Weights of a small mixture-of-experts language model, trained from scratch on English Wikipedia.
Size: 8 layers, width 192, vocabulary 26579, 97.4M parameters.
Training: a variant of Muon for the experts, 616M tokens, 4703 steps.
Below are experts of layer 2 (counted from 0) of a mixture-of-experts language model. Rows are named router (the router's row for the expert), up (a neuron's input weights, with its number) and show model dimensions 0-191. Each number is 200 + 20 x the weight over its row's rms, rounded and kept within 0 to 999.
After each expert's rows: "mostly gets" lists some tokens that are sent to it at least half of the time. This comes from a sample of Wikipedia text that the model never trained on.

# expert 20
router,210,187,190,205,220,181,251,155,223,201,191,209,195,185,202,237,184,185,218,177,187,196,205,192,221,226,175,175,167,173,207,177,205,203,194,206,220,220,188,217,192,210,205,199,192,165,172,173,203,244,201,191,207,250,166,212,200,190,222,226,175,174,230,168,198,184,182,200,219,224,217,204,175,200,218,196,221,244,188,169,185,202,246,202,187,202,214,200,210,187,159,193,159,204,200,220,217,198,198,180,179,203,200,211,196,228,211,184,170,213,192,229,188,196,220,209,196,184,205,181,214,229,217,192,163,186,198,190,196,251,175,194,208,205,189,188,183,198,229,212,211,180,185,204,179,215,233,205,184,205,190,226,171,211,232,216,174,188,204,227,208,209,222,182,226,236,184,199,206,202,177,167,218,219,213,200,195,201,198,206,161,170,164,221,211,223,202,236,215,185,222,220
up0,182,197,212,191,210,153,192,200,210,199,237,179,176,187,216,225,199,193,189,244,199,201,203,197,201,206,189,202,193,205,189,168,165,206,218,201,235,212,227,179,199,227,200,223,208,190,204,165,191,201,201,196,169,208,200,203,179,197,198,199,174,185,187,176,185,229,187,170,202,216,197,191,215,209,205,205,188,194,211,168,206,215,232,194,194,207,198,230,176,205,188,199,188,211,215,208,195,201,164,215,200,158,200,194,142,201,164,232,207,201,232,230,162,224,163,220,238,188,211,198,241,212,222,228,223,215,201,190,209,225,219,175,233,188,172,200,174,184,205,213,202,196,193,204,201,232,229,159,198,185,178,220,192,206,228,218,160,206,193,200,216,205,166,188,125,181,209,213,201,216,172,185,216,192,221,211,175,186,147,193,198,165,203,187,206,219,192,195,203,201,198,222
mostly gets: "In", " In", " in", " within", " throughout", " during"

# expert 10
router,217,206,199,205,180,186,187,189,216,224,216,192,179,215,164,180,208,185,217,196,190,222,200,197,188,216,199,185,202,198,195,211,211,205,170,195,226,178,188,211,246,175,202,211,210,189,175,175,242,216,215,184,208,207,178,195,196,149,190,189,215,165,184,184,186,219,186,195,241,215,216,190,174,222,215,199,193,189,217,164,217,222,214,147,202,185,223,197,207,214,205,206,175,222,215,202,209,194,161,197,203,230,202,209,195,181,175,239,174,193,208,197,201,186,206,198,192,184,221,201,202,198,239,187,220,212,177,204,202,251,236,212,254,203,175,229,202,207,213,183,227,217,182,230,174,210,215,245,182,152,192,171,222,190,239,201,207,191,226,179,181,193,221,209,224,211,164,203,189,195,190,182,190,205,187,192,190,219,183,185,205,179,202,246,226,223,196,185,158,211,160,203
up0,219,219,162,229,177,189,203,190,176,209,235,168,233,206,190,202,218,212,210,185,192,170,192,220,216,223,155,197,170,188,216,227,187,187,210,221,228,181,154,203,210,216,207,176,172,196,214,189,221,210,214,155,213,203,198,169,217,212,223,200,231,204,179,200,194,203,213,200,199,156,189,207,190,185,178,202,174,202,193,194,177,219,212,199,193,207,162,222,160,188,190,200,204,188,201,174,179,206,187,194,215,191,227,206,251,215,164,163,185,169,209,220,205,197,203,207,157,194,221,176,178,231,203,200,190,199,199,195,201,198,191,213,192,187,207,198,215,199,200,210,195,212,214,207,190,218,216,184,208,170,181,213,192,198,217,215,186,175,158,171,220,232,207,207,169,205,164,178,214,222,194,181,171,206,217,215,202,200,217,224,186,177,189,187,180,221,223,278,234,222,194,228
mostly gets: "196", "201", "199", "200", "202", "197"

# expert 46
router,167,167,184,179,217,216,212,196,188,229,210,224,208,250,210,215,189,202,201,210,185,201,221,181,201,184,189,198,204,201,191,196,216,206,196,207,206,188,244,185,231,216,213,165,192,192,221,197,167,220,211,206,209,212,151,189,213,213,194,184,207,183,202,176,191,202,192,186,162,231,211,243,200,195,226,216,211,206,167,200,208,213,203,202,181,171,189,223,175,190,205,205,242,176,199,236,207,171,192,200,198,226,190,200,223,218,192,178,165,244,194,178,222,171,196,187,190,204,192,182,170,234,211,225,156,182,198,189,186,204,155,196,206,227,205,178,181,178,243,205,214,189,216,207,211,187,202,239,160,195,190,192,198,182,199,225,210,200,204,218,199,203,182,200,251,182,214,189,191,195,225,205,231,217,168,232,177,227,200,218,187,237,241,211,205,191,169,161,196,210,197,220
up0,214,208,206,206,209,216,184,196,212,189,193,168,164,219,215,223,183,203,213,205,202,200,209,177,210,202,203,204,215,189,197,204,216,205,231,184,201,201,180,187,216,224,186,210,203,234,232,195,230,205,196,154,181,210,187,243,209,210,210,213,193,163,222,193,206,175,205,192,235,215,179,207,183,214,166,211,194,138,207,216,195,193,183,199,180,199,173,212,194,222,183,232,189,214,196,190,236,220,195,237,174,211,240,162,211,179,181,180,242,226,207,207,186,193,184,197,226,194,193,205,194,147,182,187,199,242,213,214,198,215,208,166,176,215,172,186,208,187,219,201,198,196,189,198,199,183,204,234,231,214,234,196,191,199,233,195,231,221,156,205,198,208,222,201,188,213,171,215,192,224,183,178,179,221,201,220,208,187,208,183,185,234,220,191,205,181,279,179,201,195,222,219
mostly gets: " They", " their", " your", " they", " Their"

# expert 41
router,186,189,178,188,196,227,225,204,216,198,206,189,174,218,190,226,209,231,209,205,232,181,201,195,194,171,222,196,179,181,191,172,207,214,208,208,184,219,176,150,176,197,200,236,229,210,173,242,181,174,204,222,200,225,175,237,219,198,207,193,232,207,197,198,231,188,178,225,211,193,209,207,186,178,227,227,227,201,206,192,198,195,187,203,178,196,191,202,195,196,191,183,208,176,208,203,197,187,211,177,235,181,213,213,178,197,165,184,157,184,161,169,207,227,210,204,183,207,172,179,182,222,253,176,233,201,208,183,193,223,220,210,217,202,202,191,179,180,215,212,215,212,172,198,164,194,203,213,219,152,192,182,175,219,193,223,228,236,238,200,186,232,166,217,231,185,206,203,202,227,185,178,180,187,201,226,181,191,206,211,211,228,201,225,200,207,165,160,196,225,227,216
up0,194,247,196,203,191,209,217,201,204,207,211,150,219,181,223,166,215,175,214,180,236,193,200,231,152,173,213,194,197,217,211,205,203,217,211,224,189,210,195,191,181,206,183,214,227,226,215,156,206,188,172,176,206,214,187,194,175,197,209,170,192,220,212,207,176,215,181,219,204,220,239,204,196,173,183,190,201,176,220,184,177,179,179,205,184,201,202,199,241,205,215,245,218,196,172,163,188,199,212,225,200,199,213,223,198,194,183,222,176,168,179,200,175,184,207,210,178,209,185,191,218,211,225,188,193,251,190,207,203,211,186,185,192,182,190,266,194,174,199,214,199,214,210,208,170,186,203,202,225,163,192,181,210,206,195,233,213,244,152,208,228,218,203,225,189,220,218,216,186,201,195,206,192,237,200,211,218,190,228,199,227,192,184,185,197,214,210,187,201,170,248,179
mostly gets: " part", " west", " back", " south", " north", " half"

# expert 27
router,168,175,190,186,192,202,204,227,210,176,193,232,191,200,189,185,215,206,155,199,188,218,162,215,186,184,177,214,223,189,179,226,241,189,197,204,208,172,246,179,201,223,219,159,213,196,161,181,177,173,230,236,178,224,170,183,194,184,189,182,198,186,204,190,181,240,196,205,175,206,219,199,206,168,207,219,203,178,238,187,237,199,213,175,166,189,199,195,190,177,187,197,217,201,216,194,191,206,197,185,204,231,191,180,209,190,168,203,164,205,193,200,213,187,211,187,182,227,173,178,177,183,210,236,193,204,204,203,205,217,186,207,197,213,212,174,196,197,210,205,211,195,212,240,176,161,221,218,185,215,176,226,183,206,228,208,183,221,209,215,168,215,199,230,242,135,204,198,172,190,224,230,216,223,179,197,199,219,188,200,208,203,219,207,201,186,211,185,221,229,178,238
up0,233,172,218,230,195,217,187,216,233,176,209,188,187,198,196,224,208,240,194,148,202,187,177,186,222,219,190,212,187,185,217,198,239,214,236,195,222,213,230,213,226,236,184,188,227,183,188,235,164,180,188,194,185,207,195,209,189,183,183,188,190,184,208,225,169,158,216,219,174,192,217,167,199,205,166,218,175,185,176,184,200,217,162,199,194,191,178,209,173,194,193,229,236,186,200,181,176,188,219,197,218,181,219,221,172,195,197,160,197,236,209,171,237,167,215,224,222,211,200,218,206,222,175,198,201,242,213,210,194,194,196,204,188,204,182,229,222,192,193,189,237,202,181,189,178,199,174,219,205,195,197,249,212,191,205,185,216,187,198,198,213,189,198,210,171,179,175,198,236,176,217,211,208,196,213,205,200,196,219,241,195,167,205,162,199,199,168,217,189,196,181,185
mostly gets: " Length", " Votes", " Total", " ±%", " Phylum", " Binomial"

# expert 5
router,166,164,178,183,215,214,209,198,185,229,214,226,212,250,207,213,192,199,199,208,188,203,219,179,202,179,188,200,208,201,186,206,208,208,199,202,204,187,247,187,226,217,213,167,191,195,218,200,166,216,209,205,206,214,150,191,211,212,198,186,207,191,203,180,190,204,192,191,162,239,213,242,196,198,221,210,214,202,169,211,213,213,203,200,179,172,185,221,175,195,210,205,242,173,191,235,202,173,190,201,197,226,191,202,216,218,191,184,166,241,198,173,218,168,197,187,191,204,194,188,164,233,212,222,158,176,194,194,184,208,155,197,205,232,208,184,182,178,248,208,213,188,219,204,202,182,203,241,157,201,189,189,195,183,202,223,203,201,206,220,199,209,181,199,245,180,214,190,191,194,225,202,232,219,171,231,176,229,202,212,185,234,246,218,203,191,170,158,201,205,194,221
up0,208,212,205,202,224,175,225,199,203,209,182,167,165,207,188,165,190,173,168,174,160,231,201,226,198,172,191,210,196,223,213,211,170,207,175,171,200,183,211,241,193,259,209,203,223,203,183,176,208,223,209,193,203,216,214,166,161,213,175,203,187,221,206,214,207,216,207,204,185,175,199,203,199,167,177,197,225,206,196,217,172,192,220,218,220,204,190,201,238,184,166,220,232,195,203,211,174,198,203,219,178,171,200,186,224,187,202,209,236,203,196,226,182,215,194,190,196,186,193,192,189,184,162,196,232,207,225,217,203,186,207,208,160,150,212,208,204,159,186,152,210,206,189,215,202,235,208,185,175,176,230,193,192,230,219,189,190,173,201,197,212,199,178,193,166,213,201,192,205,209,186,237,225,183,190,189,203,234,192,232,229,185,190,198,234,189,175,208,159,206,196,206
mostly gets: " his", "on's", "in's", " whose", " His", "an's"

# expert 45
router,240,187,200,183,178,244,227,200,230,162,196,173,209,156,168,187,221,187,191,164,215,216,180,182,181,236,206,222,196,224,200,197,193,192,180,196,186,215,184,197,159,189,192,233,180,184,208,179,200,189,218,229,192,198,183,211,164,151,214,197,198,213,196,189,213,181,196,224,233,200,218,216,188,205,186,206,212,190,211,206,191,212,189,177,168,163,201,226,223,204,200,194,176,195,199,177,187,207,231,165,194,204,193,217,196,176,200,212,227,198,218,226,196,226,198,192,242,195,211,212,240,195,181,207,247,213,190,230,234,204,213,221,173,194,205,211,206,215,174,208,200,207,182,201,165,193,231,202,195,202,232,193,232,219,218,185,192,186,212,203,193,230,213,204,173,196,193,183,183,188,196,172,191,201,244,181,183,195,229,179,209,163,177,176,172,227,216,239,229,219,170,191
up0,184,224,219,208,206,225,185,196,184,210,205,213,191,164,198,225,182,191,194,203,224,218,183,202,183,200,154,230,205,215,203,188,209,216,192,189,184,201,188,158,172,245,206,202,215,190,230,185,216,227,181,214,196,233,194,194,177,183,213,190,201,180,159,207,180,201,216,191,197,228,183,189,197,196,224,217,219,196,219,139,242,191,195,222,191,196,229,195,194,180,186,177,196,227,196,267,209,168,195,196,163,166,186,196,200,190,190,198,180,168,222,201,211,234,206,205,169,209,178,196,192,198,220,221,214,199,206,208,194,202,213,205,216,227,224,209,242,185,234,215,173,182,197,224,208,221,216,183,215,151,232,175,217,184,219,222,222,187,208,180,173,201,182,186,154,187,204,202,190,205,219,195,139,216,233,164,196,207,199,198,212,201,194,184,177,210,209,198,199,214,213,196
mostly gets: " •", " brick", " glass", " Historic", "icer", "MD"

# expert 38
router,151,182,189,195,186,219,195,223,196,192,170,225,188,209,191,191,187,186,180,201,216,178,205,201,187,224,188,195,181,203,201,191,233,220,187,215,179,231,253,163,201,192,193,217,220,203,207,198,195,192,208,226,224,211,182,169,188,177,171,191,234,188,194,180,185,204,200,209,207,221,191,214,196,207,192,218,182,197,211,250,232,214,158,215,168,190,209,214,184,193,167,182,193,195,175,216,214,197,193,198,240,172,230,227,183,177,189,214,177,218,171,159,203,190,180,192,223,226,187,189,190,228,193,208,209,200,188,189,203,234,198,203,158,224,193,216,200,243,195,200,267,196,167,220,206,206,189,167,161,197,191,191,158,221,242,199,197,201,205,230,200,189,227,232,216,226,207,181,193,194,214,224,199,217,189,227,219,183,185,191,185,189,221,229,192,200,208,177,196,215,173,181
up0,214,207,217,196,227,212,217,213,228,175,204,199,192,206,207,178,180,187,167,224,210,184,176,220,207,199,220,230,210,177,216,191,209,227,151,212,205,209,220,215,182,204,242,214,199,213,209,200,219,236,183,186,195,194,194,224,193,218,183,182,192,212,185,221,214,192,198,200,181,176,153,222,217,185,187,207,256,182,192,208,202,195,219,193,225,187,217,210,206,201,180,177,202,199,224,259,187,204,212,222,192,185,208,199,200,208,228,187,181,183,220,203,209,207,169,219,176,183,199,188,196,218,182,224,213,207,204,274,174,229,212,192,186,203,182,225,209,198,175,205,234,213,201,187,186,206,222,210,197,190,268,159,176,182,195,187,193,197,212,228,227,200,196,242,181,239,197,192,207,188,202,203,201,199,253,160,183,169,208,202,212,215,172,173,195,210,226,207,188,211,183,204
mostly gets: " allow", " find", " create", " make", " receive", " take"

# expert 37
router,201,176,230,192,193,205,202,216,178,230,194,203,218,215,199,213,226,180,208,184,181,211,234,229,219,191,204,200,196,208,228,220,206,200,191,167,229,227,172,198,218,195,230,162,214,209,174,165,183,191,188,225,212,189,200,228,183,215,257,215,221,194,178,172,196,213,191,212,174,221,212,211,194,217,186,207,230,195,233,208,213,182,215,173,219,203,179,220,234,172,177,185,171,215,205,185,183,211,190,192,235,194,197,224,189,158,214,187,193,180,182,206,213,220,229,189,193,174,212,216,148,193,200,225,227,212,185,227,213,157,169,218,183,198,175,179,189,199,202,205,210,198,195,186,160,198,202,215,200,198,207,196,186,219,216,197,210,224,216,202,236,191,184,194,217,188,204,169,221,178,198,207,210,259,177,213,187,171,180,168,213,246,185,184,238,215,212,225,215,186,210,163
up0,209,193,236,202,191,215,214,199,198,171,193,143,221,204,195,165,217,196,237,193,232,203,211,198,208,212,214,211,186,205,197,192,191,198,230,198,212,197,181,193,229,189,181,198,211,210,211,213,207,196,195,196,203,201,198,177,193,250,156,209,202,192,169,177,209,223,194,206,210,202,211,220,232,219,192,179,213,192,202,207,216,186,199,194,226,185,180,200,210,168,166,197,211,201,141,207,210,169,177,181,201,193,140,157,197,165,209,206,218,173,188,187,207,178,207,199,226,227,159,196,198,221,189,210,172,224,194,199,203,202,175,207,213,182,179,173,192,184,203,216,216,226,186,169,184,209,188,160,204,193,184,246,232,182,216,199,234,195,204,134,205,191,214,210,193,236,190,192,217,201,216,222,210,225,201,144,221,205,186,194,193,216,205,180,200,191,175,175,225,178,185,181
mostly gets: "13", "26", "16", "14", "12", "18"

# expert 42
router,184,162,209,175,235,201,211,197,223,189,203,223,213,162,197,229,205,228,220,216,180,191,255,222,200,182,186,210,150,198,202,193,198,243,169,214,149,196,211,205,231,172,208,158,174,199,178,196,218,180,214,189,227,222,218,189,214,195,190,191,196,195,221,198,214,202,194,218,195,209,218,201,192,194,199,168,180,202,221,214,190,205,204,198,215,212,234,198,195,182,226,198,188,214,235,220,195,201,172,182,213,183,196,186,189,163,237,219,188,206,254,200,165,193,211,189,205,159,222,180,180,190,206,252,195,225,202,206,198,226,186,181,191,231,161,212,170,192,206,173,180,235,171,191,181,205,205,198,227,190,195,182,180,208,208,229,197,176,200,202,174,179,183,176,218,186,202,212,192,211,232,199,202,187,162,192,171,193,209,222,215,180,203,184,195,186,218,233,184,205,220,223
up0,198,184,185,183,203,186,221,237,206,210,199,206,205,155,235,223,184,192,206,205,181,219,201,179,222,179,223,181,223,195,198,187,201,185,189,169,177,184,207,182,196,190,217,221,191,178,202,201,191,189,191,175,170,197,210,222,197,196,209,260,197,206,211,220,189,214,195,201,179,224,225,210,206,195,222,221,217,190,186,194,210,222,182,206,209,236,209,203,196,219,166,201,165,194,176,225,208,204,159,201,221,194,182,141,202,187,237,197,235,202,234,174,173,192,192,205,225,196,215,219,199,177,193,227,200,245,205,239,183,194,147,191,194,168,211,194,190,216,225,222,170,207,218,179,179,200,190,202,188,231,199,225,189,217,220,203,188,241,208,204,158,232,233,197,236,205,235,179,221,218,207,196,186,216,210,209,174,183,198,212,208,159,220,185,246,220,207,224,195,203,200,210
mostly gets: " for", " For", " regarding", " with", " without", " With"

# expert 4
router,205,215,236,190,178,205,198,186,194,196,185,200,167,172,218,208,196,198,218,204,198,211,211,182,202,201,182,183,181,199,186,214,175,206,175,220,213,244,212,200,176,223,215,168,220,210,207,211,210,204,184,215,195,203,235,153,173,186,184,246,176,220,200,182,180,207,199,193,209,161,218,186,206,197,217,196,193,217,201,249,208,188,223,189,189,225,222,177,210,226,228,175,189,238,197,185,196,203,215,208,176,184,199,188,176,198,174,223,187,195,165,222,160,224,227,210,216,182,198,218,198,190,183,207,202,165,207,219,216,213,239,207,217,222,258,175,204,238,184,201,210,225,214,202,204,216,178,171,216,202,187,186,165,233,197,188,195,165,218,179,200,221,206,205,151,215,175,183,194,204,200,183,227,157,202,173,212,226,210,189,208,182,180,223,198,203,219,250,211,207,238,202
up0,182,214,213,184,187,210,220,170,214,215,209,177,203,194,200,219,153,219,198,205,195,223,197,170,213,215,179,204,183,220,188,235,188,229,257,192,208,207,193,213,204,247,188,193,187,163,195,199,229,194,212,202,186,216,158,208,171,212,219,233,214,205,196,192,236,221,185,191,198,204,191,206,180,199,216,231,165,205,228,190,193,210,159,207,216,241,202,192,186,204,212,201,196,176,192,241,215,170,227,209,157,244,215,190,226,213,175,193,205,155,211,211,208,216,160,165,202,157,195,184,191,186,225,212,202,224,204,199,216,197,200,208,216,198,193,178,224,188,201,217,178,188,217,208,219,176,220,197,191,179,171,225,198,213,118,177,197,168,183,200,208,191,195,182,209,224,184,219,206,194,232,202,204,210,208,196,178,198,221,190,199,185,237,202,207,188,204,199,193,182,216,202
mostly gets: "===", "==", " an", "====", " a", "====="

# expert 9
router,225,271,247,212,225,211,138,204,244,128,185,151,207,140,170,233,190,196,196,224,197,209,158,206,190,172,198,215,219,208,187,190,187,183,183,186,212,205,201,201,210,214,203,202,233,224,206,220,178,200,186,195,196,198,211,208,186,196,188,195,202,180,167,219,214,197,199,177,209,202,193,216,233,198,216,185,240,194,190,168,228,206,189,201,209,210,194,180,189,212,183,195,198,211,227,151,204,220,185,207,217,204,176,190,211,207,207,206,226,199,192,159,208,175,201,213,200,221,203,237,195,184,194,204,204,207,193,211,190,209,213,205,219,188,191,202,231,198,200,201,167,162,206,180,206,205,187,185,208,206,215,188,200,216,203,219,199,188,182,201,185,172,230,205,235,203,175,192,228,194,196,181,203,188,199,208,206,185,267,204,224,187,188,200,197,187,196,208,193,181,176,215
up0,202,194,187,211,222,203,157,184,189,218,188,196,204,172,167,201,187,238,212,195,186,220,211,220,201,191,197,204,180,212,207,201,230,201,196,247,203,182,191,170,208,249,215,193,217,182,182,164,185,187,226,173,198,227,190,162,217,225,193,203,212,205,227,193,219,163,204,191,191,205,217,211,235,196,212,240,180,183,194,212,183,217,210,184,229,210,212,240,195,225,208,254,233,178,183,207,213,192,175,182,179,236,197,199,191,180,196,148,211,210,168,207,195,242,197,231,263,180,185,221,192,201,189,209,217,168,205,179,205,196,225,167,194,164,177,202,217,186,193,176,207,170,209,214,201,205,225,199,197,197,171,207,212,177,206,181,190,189,220,172,226,233,220,214,201,214,183,166,197,192,193,197,239,203,224,196,202,199,208,235,175,182,184,169,201,199,200,205,202,198,206,208
mostly gets: "Studio", " Directed", " poster", "Member", " Arthropoda", "Scientific"

# expert 1
router,179,184,196,193,146,233,215,218,196,209,204,220,216,196,199,178,167,145,188,190,205,213,172,199,204,188,189,206,211,205,191,215,241,236,204,220,210,205,203,191,192,221,222,174,179,215,200,185,190,247,167,176,165,219,182,189,175,187,162,233,180,185,212,149,203,203,219,188,164,226,214,215,211,198,207,222,187,210,215,201,215,201,174,199,186,209,175,234,208,181,201,207,181,205,216,221,203,193,184,203,193,205,217,180,184,172,147,172,212,208,212,175,194,209,195,194,175,191,209,180,157,227,175,241,221,203,220,190,202,171,180,206,212,223,178,178,198,182,199,203,207,209,251,213,202,208,215,205,159,200,190,206,186,188,233,218,204,206,218,193,244,232,186,212,193,198,222,175,223,205,210,216,208,221,172,195,177,204,174,223,187,171,201,184,182,213,194,204,217,200,164,177
up0,202,201,209,182,202,226,206,204,218,205,182,158,190,196,204,223,203,164,182,174,179,223,188,184,234,207,214,169,201,229,193,202,199,207,176,218,184,195,216,180,197,252,207,190,186,221,235,257,186,226,202,185,172,190,171,170,198,216,216,198,181,200,205,197,224,215,196,217,225,158,224,185,198,195,213,190,221,216,193,208,189,244,204,198,204,213,192,216,223,195,169,202,205,217,133,192,219,212,194,193,199,225,193,194,176,228,196,171,249,202,197,182,208,186,228,209,280,200,195,187,169,225,192,200,210,198,189,186,191,185,211,195,187,201,182,230,214,151,206,213,177,205,205,188,221,228,212,198,195,213,197,217,205,237,201,213,164,165,218,194,185,179,195,222,183,187,221,210,230,194,219,211,222,215,185,171,201,184,198,193,208,206,200,218,207,166,222,188,194,218,185,214
mostly gets: "600", "000", "100", "300", "400", "350"

# expert 26
router,184,192,191,204,178,204,193,196,176,174,194,224,212,202,187,216,215,167,189,210,203,193,215,189,211,234,206,191,210,267,213,202,201,194,208,201,212,201,190,180,180,177,199,267,211,202,178,192,183,181,202,192,207,194,205,178,184,205,190,197,223,181,203,243,186,194,185,189,243,183,190,204,213,176,210,178,142,213,208,213,174,207,231,157,181,180,240,223,156,213,184,174,214,182,216,210,227,184,181,180,199,198,194,201,183,214,182,221,224,185,222,250,200,171,195,207,232,217,220,201,228,158,168,211,217,198,219,195,200,203,220,190,201,200,223,225,204,220,209,194,194,205,206,204,210,217,196,200,219,184,218,191,249,202,190,213,181,167,217,214,155,219,212,201,169,199,211,197,176,204,197,194,209,208,237,211,217,215,173,187,203,226,190,228,169,168,230,223,188,176,193,181
up0,196,195,180,200,200,217,186,212,191,185,210,195,157,198,201,169,197,170,194,192,216,171,214,197,224,223,186,207,208,218,209,202,174,199,196,176,231,158,188,214,212,188,210,207,211,211,206,188,209,218,175,213,188,172,196,216,217,183,179,248,217,176,193,220,191,190,181,202,188,188,214,203,238,214,237,278,211,207,187,183,217,198,203,215,194,189,167,212,175,261,185,203,223,189,196,215,192,159,193,226,225,188,228,207,190,191,212,182,205,200,251,228,181,180,208,224,212,172,237,203,185,202,221,173,232,212,217,231,199,187,214,185,181,197,207,194,213,174,175,199,187,216,233,221,155,173,226,217,186,183,191,193,194,199,234,199,200,191,200,171,202,211,189,229,195,172,221,166,180,209,205,202,207,216,200,186,167,179,173,205,213,230,216,152,207,178,187,210,192,190,201,201
mostly gets: " century", " centuries", " TBA", "/s", "9", "8"

# expert 31
router,234,184,201,202,209,186,210,206,231,199,190,210,188,221,201,186,210,222,203,220,194,178,179,199,234,233,196,196,198,183,183,196,191,188,194,191,229,221,194,172,185,181,176,232,163,211,218,218,208,206,196,191,165,212,176,217,184,203,181,165,203,169,196,236,188,173,192,212,224,182,198,224,184,167,180,171,215,202,209,171,198,187,194,217,199,183,229,219,237,215,221,210,178,204,187,200,229,197,214,170,207,217,215,239,204,207,205,174,227,162,202,223,184,254,165,209,177,201,205,215,190,213,183,206,221,212,177,182,213,201,241,177,209,180,182,191,203,189,210,214,234,185,172,192,167,182,214,213,197,195,216,223,183,173,202,187,215,218,163,229,181,226,193,212,168,193,183,204,218,194,196,211,192,238,251,188,212,170,150,186,209,207,149,206,184,201,168,212,227,189,202,175
up0,197,187,205,199,193,237,185,196,179,178,179,205,147,201,194,199,189,193,230,211,175,238,210,187,167,215,192,164,176,212,213,205,183,189,207,181,201,196,220,199,158,198,191,210,195,234,188,217,207,231,232,177,179,193,201,199,196,189,165,193,179,210,171,189,204,246,218,193,196,178,201,217,255,209,198,180,218,220,142,230,198,196,219,221,204,214,210,207,183,185,194,199,195,214,163,196,214,186,215,188,224,190,234,178,194,198,183,196,212,196,171,214,160,209,212,219,171,211,208,195,197,188,200,163,178,221,196,201,149,221,225,176,214,214,182,196,190,185,218,178,186,224,183,192,217,197,201,198,205,186,159,210,185,178,212,212,202,218,198,248,185,203,219,210,202,182,186,222,206,216,204,224,195,220,208,217,212,177,225,192,261,201,192,200,260,207,179,221,226,195,172,207
mostly gets: "',", ".,", "),", " ,", "\",", ","

# expert 35
router,219,223,213,202,204,183,235,220,184,209,185,195,190,197,203,185,224,198,237,167,198,197,230,211,223,193,219,220,181,185,199,217,209,210,194,200,200,197,198,222,183,188,199,192,181,183,192,185,190,217,221,211,192,177,218,188,204,203,201,197,243,199,199,203,207,156,202,220,224,195,194,181,190,201,222,138,222,180,220,234,232,198,220,201,201,206,275,168,221,170,233,173,167,189,181,189,198,233,202,187,192,146,189,201,195,190,199,192,191,210,217,238,227,181,214,192,194,228,205,214,221,190,192,135,173,203,199,219,195,199,218,180,216,202,207,188,188,219,208,174,209,231,149,188,227,200,208,195,172,204,205,179,233,200,190,198,189,187,217,193,227,215,195,199,231,190,185,209,183,165,184,207,170,155,205,205,206,199,223,177,188,198,208,211,181,218,181,228,173,189,235,212
up0,261,199,204,211,165,175,187,199,184,214,193,191,183,194,189,200,202,232,216,174,210,212,222,195,217,200,208,205,207,205,221,227,182,188,232,226,202,207,191,211,251,179,206,216,228,195,199,196,209,196,182,230,178,174,215,200,194,212,199,201,214,213,219,228,234,196,204,211,182,197,225,210,200,194,176,194,209,205,178,197,147,205,193,175,216,149,239,185,215,184,183,190,204,178,177,273,225,170,224,190,233,185,193,188,211,233,214,198,178,200,223,227,193,211,215,227,181,196,162,187,197,208,180,186,209,180,191,174,203,168,162,188,184,205,203,218,211,211,181,218,185,204,164,187,196,195,190,235,166,192,189,207,225,194,195,179,226,225,215,206,152,195,212,188,227,198,188,178,191,200,166,182,205,160,187,190,205,221,186,208,188,214,188,200,223,189,201,227,178,209,237,215
mostly gets: " #", " MF", " DF", " Jagu", " NCAA"

# expert 24
router,179,174,186,178,216,229,201,194,193,217,220,230,221,236,187,208,193,204,197,202,179,212,209,199,214,177,201,189,210,209,212,184,213,232,197,196,215,194,252,183,229,203,212,161,209,183,207,185,163,224,222,207,208,205,148,201,204,240,200,191,227,177,194,167,188,195,191,191,174,237,218,231,207,195,218,213,218,214,174,192,214,228,171,208,189,187,178,205,177,175,221,194,223,171,205,232,236,198,170,200,195,231,184,226,241,201,187,183,162,239,191,191,211,182,195,186,195,214,194,168,166,229,213,218,193,176,204,181,186,194,165,211,208,223,204,182,182,191,221,181,218,213,209,207,229,176,219,210,175,201,203,195,178,189,220,226,204,192,208,200,207,221,177,191,259,190,202,200,175,197,209,199,230,201,169,230,183,231,204,214,176,230,228,224,199,167,169,181,191,207,212,219
up0,219,197,170,211,196,169,214,187,195,220,210,153,189,181,196,186,201,195,209,227,188,221,223,194,222,209,208,272,205,189,175,191,213,162,219,190,220,170,195,235,180,189,230,213,197,227,221,214,231,220,196,172,204,163,179,183,198,199,210,189,199,211,191,194,206,203,237,209,187,181,179,178,221,190,179,182,232,215,170,186,187,198,196,210,199,214,182,213,191,209,167,172,188,193,218,214,206,203,177,199,208,214,181,190,212,210,214,186,221,169,209,210,192,207,226,215,207,212,175,189,240,207,216,197,193,248,210,182,155,177,193,188,214,188,227,199,245,186,201,190,214,205,190,240,190,188,213,223,197,222,228,201,209,196,216,227,186,182,221,198,207,183,215,243,224,207,221,173,210,255,191,215,195,227,185,202,235,204,214,164,234,196,208,164,215,199,185,194,200,195,151,191
mostly gets: " education", " financial", " sports", " management", " construction", " security"